config = dict(
    n_layer=10,
    n_groups=4,
    n_head=4,
    dataset='wikipedia_en',
)
Below are experts of layer 6 (counted from 0) of a mixture-of-experts language model. Rows are named router (the router's row for the expert), gate (a neuron's input weights, with its number), up (a neuron's input weights, with its number) and show model dimensions 0-255. Each number is 500 + 50 x the weight over its row's rms, rounded and kept within 0 to 999. Numbers have three digits each.
After each expert's rows: a language model's description of what the expert responds to; "comes after" lists some tokens at least twice as common just before its tokens as in all text. This comes from a sample of Wikipedia text that the model never trained on. Tokens count by the router's weight.

# expert 1
router:465523473451500547543509532529546572520530465557429421457578594498532447543492442550470524509556482539398511537389604524461495485526451557517540480440483525521426472523545411542457574577493475521453553583482501467468496457423504561595587428500564478539485593517468543486561564636506564509464494591526518499485588478503490444418541575480501603504588467492465476539418566533562459415393502525529586509560505541524574490549504462495534523544471509463554481561524509507581537401458411531527553558481466509498443544518555429494532535524494507508523414496546464519440576486395469543516541568491470598496458588505467481524609493511459483602523557507465487481542484491539445417426481493531435526411515540610427452425485546535400500556478436510459466432491556483451601494534460
gate0:446515586528437524489540512513536467428482529484429528540604596546450537467489468586446449524575609508540533486449562523525568473507549515429637500551572483539479578527520461518475583507398448507551479568492552532500469487450607529492488509474462446526585597468461579485474569507552484518461452514521449520455508471429507529491454509537466487508519449517412558527526426560545458392535559511430445531534374476524475516461457582492439502523418395522450466440403590469470555581513454558427473501533581484532564460429401528482502515470419550492504463529554513519503474478440506445478439403478476591447500561457551502601511510429516515501431459436483533486384558344547480531611516521486492423405489604494448507488465453453512538495521471521485456495484470435479515517498486
up0:529470439522486491430490468460536558578534447544550494535499615520484420570442421524575499472552554503609557468534473481558518479510521497451516589518529521426471551515491518498483592522458452525569509430543535602490505560496511579506526467473454406437504580473553527623547577446493536490437581522504390475542485447411470526472462442508507477595497588610460499538507482531505511445534509454401532586560462600502497558587536527616418491453404524486499453432531497459553507527514508492458524520513552509526437502460449570549517556538389487414542518595480488614551492461405500446484489446522487561492547612451444633551504516513544503435503500501522540565504539466516452452481506482520517493452473624482427533406425522517462522567510462494555485516443399537423525552525526
It responds to: Field-label fragments and years in infobox lists and wiki tables, such as Genre, Release date, Cause of death, year ranges like –19, –present.
comes after: " |", "-", "|", " ", "″N", " U"

# expert 28
router:483401428440483529438568463474565549435495423426494509495466465470498527444500425559478413572486485451535425514498464490488460464551526520433450483584536573585488477507543525540502602400457467527438451466585541541495459453533523496554592477514477573530454525542412523512511467514523457485558561513499595590487477579514506491550464576584488518450526487487450465516428505570515515552367534497600561467491532452411518567461475487472479498499456572558525484469496590608531451534471574527553470409444527427449469558518518535554502560382555464508495526419491516441501455571497439519523437569495449401607565529591579461451556496460558413503481454536572498527508543495508430426596542454507539571461524435500458491520472472553475485423568593443595479503553509472467543574574555
gate1:559408552501432526487428478457442547524493481448518600424481400433508499474467580412519435436561459526424534517482527438510569585543531553482484479500630599513500515500463518420559520457577536536669511459430534475514525452493471480527477450421528463492477461515502543525583534450489513588520576511466539515570540541550516456474480560568451599573552504568513541507500460519550438528447583587559551461510429470477374551396529514383487453404540447496403514433510496415516502540573507591476428573552495482479484429576541574522482510439460482473416532493507515439536456406526469533537555585519452573490442399551516477446554505482487538454488505491502528508412548577490528557476462559491538495481541434531524459389435566494500481472488472583507515473479531534493471519543476
up1:485631489467584531541523563542567439537484557587384473520540574537572470542540470539496570540497586502463468465476533482436445396485564478512482470463469429425535525503532508592562426608397490461443467442491486504459501557453542524522482509529521555525550444472479495443502475492568491412432503510476554531442434514462510496483527473434504366399498485428484442534522577480487475373500504439450472596462492463446533374584487480549561578540512551575631456609472513488502480542435478470446560435421480474447560543503464430413523485427560510514562471527508459591537506524524473543500508420535575508511594602552500514550470512517573490566465448513468482489608530478486521429512554445438447509488453495546479484608527440535468550506484545454445539518520490527479560436535559
It responds to: Early pieces of proper names for places, organizations and foreign surnames, such as Al-Adalah, Bel, Wil, Pe(ace Prize), T-rib-unal.
comes after: " T", " R", " B", " P", " K", " M"

# expert 14
router:475603424531540479493476535494526506504475505528517482517538460532512457552535436587389505501523455452574492437469584557502449430400467467469538526638476496481457519495466473535504474515527576441501595524515579457597539468600603503560495496509493410526504453415460567568538543472411459516419504472573556524404568477410549477560439488496495490445423469541410522471499532515572559502495450501573521500462522460523549518462514464466490529507496610522447477470480536561472397504565531594596411567604592413516572444537498461468484552533537568461439488542464517501571489506429494510436554574415448509634524552550546501520423477493501522520529443526489520478461506441568584463636437562558499448490409496484551401476539487463496532476442496525528522529489505604475449517483531
gate1:482542538480579504449537572537434505513465487448512576502465503465489444454599494508500561473491490487426475553537502478470516457474495442507523423574458536541517519425487451542514496521533502469609566447525475568439551494482459412483595503568456420548615514450415488463419560435443517462498471491510475487422531516507497439382430437502532641545506469531519614449437388464508481509409486541457423600618558517489555558516583568529575544501446506497524469483459479539507553521568519530529486566427570516559551457541530512515560520515426538513459539503461493528573561514543486526562456577642442559479552523528496476567486413467495450478508499547556501538374482450492533454383433533575554407538507596483558631506550531491502479469466505513539529553421463458536478459505553
up1:603475426442474459550584505536551578466508501504581555580441461410459521482545498441510522482530539495515484498456480442530549632508512437524481473520468458562522521505485447489482446453559478433520506465437411440424519558542433484501599426570490546572641517464476557464479503437493513499521512470517465502424418548485518420499469484529542514564457513487555569604475424525422453516421508443422557530475526607464380520564463531452574501549490523498543503522505443454519588456494499375485577511572491485485628509455531459494537525535498452542459504467474463421412482529427453450539541553579533592499572508484478490399520446571474501511502477522583416502515618514401452502457475504535504398507504546503592534531523499495512430387454581530507577522489524595498541511568531
It responds to: Capital initials, especially A, An, Ar, that start names and items, and pipes opening table rows in album, song and review tables.
comes after: "\n", " |", "|", "-", ";", ":"

# expert 17
router:442520420430503489564449446497493518473551476595404548460470457529550538469543599509531515493525436487478486574450467490460515532527548498545536528546601435454447540503460467474464518420446422435460413581452462450441507464508453527479611436516597478429551476584461577505533511535547555352426422534500489473448518452472602557480542491447472548492524594492588482584527498551546478424500420570515454480532392503538518523500465514454599538404489419417510470480438436545467467501523569480472506572602526505558557456493536478597555542444498416497498551447486497495536491425548480525552546514584512519570431467501407496550474447480511481487481435526466502473414510610507513461466512405401516535425490473443426517473528519586529586526371440444469527479470457459486492479486486
gate2:477464503460375535509633406462582477527422556505526543485521503463532508354525521439474497608478463517558500422479480519369496517481465498468452531525472517629416436502484566545488500539574536476482524521470517489629452455518465508498528500546442560432587521549537539476576459445472461537513525475481587534492451556488518442534507590540546447502466502418506501501559505567506522554485517483528509528559594473350479527584458493505554485596407494461498444478421481514468496418512496501521486401455531496469488533422561423524654477481543485535553457467509502536439411508497497503493563447472563606437548544428615478447528555528487581549444535518539466383531504456470461505455507495484439429511536559584468537511540511484441457505420483452567491514472546580452468419522508
up2:495522512527556390444432534510454489452538505462530415483541529519440560630447451544543459369521455464496525536579544457612568516524473493501485364421490468465540539472467468453484438477434504557534491510490471522422548528473463453440445519469555456599440500439550531610454557544553567520520510576553443431469477429467527494477504456446481523519520498521516577450455494379541435457498520508474541514434474514639484522347529476515508541446520472546464597472556577520572519602476488495425435563587504526484462408520428564498376499493463552467514526518546478465484610484504503520587458536486482416519445443506451510589509495471549496418561476515534490533503548520546525548506557498519531496543510514521588420415431536496572572507612528495465527518525508504481551587579477
It responds to: Line breaks and == / === heading markers around section titles such as History, Release, Climate and See also.
comes after: "\n", ".", "==", " ==", "===", "s."

# expert 23
router:423505538492487479568407548563494419553486508554489513408516408523534475560527505476587511521455600413449499570447476477466544537525489411475505614442465471519530588580558533508488468539588524479554591487438403467491519528521412494492461433565572499429513408482514469506468471428461516502577594524491545488482523571487576550439538541573525536566461530441521500537524558464604472505488544496505550492499553551558521501501514436503493492501395560531489577438448439560471463469487459430546420549619456460621528518506380471584574401481499523518423400553496500457523522530551437520481480589541419471489541510600445556533526447464417517519533546564571501573507485488451457561514471417480519431480494464529581516483505477485516491535582484517515588502533375543467523587529451
gate2:470429533506440538473427525492505529506559396425471532510389510436470562503495558543484461434530556514394451545478473498552519498459505466450459459427437556506425571463454487483571439488457535516518477469525543500465524440570384474529555486483498570476515426535594642489470488420528491485618574528476459535473517523485533522464490466512494536534444402451558553494534608528498595502491506486562526537438524589471466494493512487474378420463518527545423487499464471476532608500457448420464499415492476445582496526512507599498570575434539541434604430557495563575430396521534574466525588587548491426453533504488536529525528532504534455523455532463511415493526578439629537548573469461489478537591446516520507523552563444489491459565539461401538529574470473529471476404478492
up2:416416534605457543492405514551478533593523446451502497565435427489380440485481591569464503441501552476495504597513460430551548475462413452465444509542491598463506541573435432433548428458525548563524515530548462475496564539566447489523496528423542510460460555561513584538504463461489437508518516524408488499599493521564569449521504467575580498417401426533519480447500586485570580454428486518462491545483523556435460393506493542514392520482535453511474512525544498504504495456524520416531464417487412482572520533450488462491477518510532508496602509490439544465452483439506442455481553616465528474474511518493448539504539517594490437503425531465453446575461598434544536594517477508457541595604461456555491517466556481515437590491506458367548549557572443492483533489546512
It responds to: Words like a, one, an, state, local, country, private, plus stray letters inside words such as re-a-ction and ww-w.
comes after: " the", " a", " as", "-", " was", " is"

# expert 29
router:529508577548520566533486482503537483535470527537436400475567501478479514397478486488430456460470495417511587470563555450479537605509473532430467520581516565535529487525497570532472469487427534644480426552525520501448527609480466586491378499532602494494399487529449545569497560542480455517464497379496501431520596584536582516561538491561503482557424510412433575573488433555490526450502498503514530424468492442532358420540509564469526428531534466480437512483495585430442502540555511489451456492558399473413571537524575566581481522544528593470526476433475576451431620456521546520475447490453477581507491444513489472569506520594478486480442517475592562450450512430507483496469492562448567540440472490489488510505461459470487517469530405597530488455489488526425495469527491
gate2:578449501432585491535507500458555560497459536431552425477485452500482438478463393583429540518584476496509577364414401521465552473525456523591434586411426479508490497557491549479557493505469477560521509510460538470574509528465541506392441507539500478414556466548619464537555571597475552487587379480553508569524521533534441462434505375550479438446458499483462584560401553491511535515478461491492518492633491494467460475463484534502401489425553493529540505481557522555567467538407506546568579534481493506454421522400500491382519513514506455517465492463434531588495502543495415499517485453435457469526447498540479445546505579493526527470475475533504424531524525534492511559509545528454573502598474462566490447490437541514546478501513432518491546465416541449609598525507562
up2:564436570471614480593485465416573552539498571405509443475536410558477445529478359527477517509558426536592515411439455456494531457562503539543397558479402484537467563558482515470565471483443475545494488502475492551584461524423493492435462496554510495431469526554591481521573569598517525479531439515579504532563553547531488429475541429566491405454460558451466512514462527443504538587417502509492483506633497473449425476482491514468396525474564507565507444503612491513492438529459563508536571518483468577464400530447505450438538508547524434463457522520409542566473500535501470489583490433414517480517477530510497470496493567449538540431536539484526413545548460474521511472532481502448549543584451452534427463466453528510541439533527429477544589442451560430549522573572597
It responds to: Single capital or lowercase initial consonants starting names and words, such as D-ene, D-owns, C-ensus, W-isconsin, t-urf, n-ave.
comes after: " the", "-", " of", " and", " a", ":"

# expert 3
router:450523524430476529601426540506547466400548547473559508510447553597538427510577450536494437469489493499500473543480520469449556578535464528486438486492449348553556409459471526507543498584531528557472537464393489411476455503546575507506473513436586487563504547484514442402471571561565527440444468523502487515646568577434497515593436491412463535441565499574478432553458517504449521584501497512530536494478593529551539613488478447444479490547515435589561551518467449537590464559557502454502524428471549577499534573533481506430572562477526492579414540448555549543574545562485517405486543473452606625518493486464536530436535515445458527493510499571578547486491433519542517460490460578549437525493490458473557475478500459586442453509479473430521485471531505498568450525444486
gate2:497545560504452489579460504488616445414468617400484535523479470519570416528401518507585410566589511524554601513519523389422505611523441464461444501529485477498470456448434544602482503510478473539434525560539523537501556465493565545420525549460478453519541443475481506441514454534573552444409548587483525502414564524449401529480473385514502579488481497474586467550479501479474425489467519494535608463578520504465475528534451586519512387492517434553471586529470546492488464534510508569527461523448457474626480536493582463439498515531517577573430493459604512538467500496507522405447487498555552521550512576494614546517551461505424434475560441551423492509579450532479515495565463532429500415558512501490535514531463491461528552601433471443465510505503509546537526422504516
up2:537485484469525448460576461444391491521476413514512566432489495475497612526501466530585592530527522568453454457541518574467478491454535460436519494525491525499564485464456575441552527510537564455472473437440547563519460542442444532486492465462478516459530616506495483535521561526477490580545574508439498549598539469532524441528480561514443363493587560462471475516470478466434495476622489504521420467390544568413540528482547453422457568472478499437510373495455411519555462527578503513579571451551512472433608502478534530507425507509524524457543488555412540532463464521447589513589542556439498423502568494513471414509425511381428516458451498578530452481440456455460450478505479441528476513410461563501525529403610576529485488445523495551547502492415484483400467597487474
It responds to: Column headers and cells in sports and election tables, such as Pts, Opponent, Votes, %, Candidate, and party names like Conservative.
comes after: " |", "|", ";", "|---|---|---|---|---|---|", " /", "|---|---|---|---|---|"

# expert 9
router:554512381519572473510421538480399428444541503471491564506489525454580524522488539458430534517471478497460513543485448499522510419455461540510538528517529571490541599449553450440594531437504485557474542441489577516477452478446486529466512539496495422423558509480561432436497580602500562504507474528425500566505403358480405550488501535451609524464484542433495469541459538564447534525493597482547491489531534464407480468504529473538478520539532582501518500480493521530567411536490478445561549480438521513377511596496542429357438454565542510486526509614487421569548525500456501532478537496461482461522446542463427511457551456434520507468495443552610411568525510455565449492593598409485498544441543555503535516501427487528482515542519495478421465464446451437591532539377421
gate2:420486517418519543436526576530482523546519505412538499503592536537453504563479475412567534514511489455525454525456508458487544458439509386522479567537541470490473544459603609471522549516444470536473605544547506550485499574519537519484491606447468566471504485410514548508461572519599533603428485534499534592521490504500516410451487473512489534468533387507486480498472504590552544506581524457482520432599569418512526525471424471547505429411484470518436520497405590535573519518576482508535437491446419437480517505448541450516578483471518485527594572535585579452598513442459420473429388546410446516497448439476481642449435519500603491507515498516419466516520446431495434511580549516464453407452524533565551478445550439506443482427510483457519539463528448517526504510538555
up2:472535510502522485518504514501534501594509482531531475542465482536467545436521479475402472493460479476463504507405531539573529484483531503580459620524502550538585417575546559518455508459545550475541510518539568445536458462522481393489488587547515464564493433519569478529516566518465478600549552562513581594464376551550504541523475591542497452568443460422488532537511549495539520624501514447502538517531469441501455504498433483527508530436415621549553444475563460430500447432451441462524514498480470399456403578487450495469501486470473529519405452496467517454465507447501492571446432455452521458502566606556465458578502588539564534563454450474631540444493545498463530584530511535440449557526532565495431462610494514565512405496555606584410529537558597454492508454448423
It responds to: Pipe separators between cells in numeric Wikipedia tables, plus line breaks, coordinates (°N, ″N) and units like ft, mi).
comes after: " ", "\n", " 0", " |", ")", "%"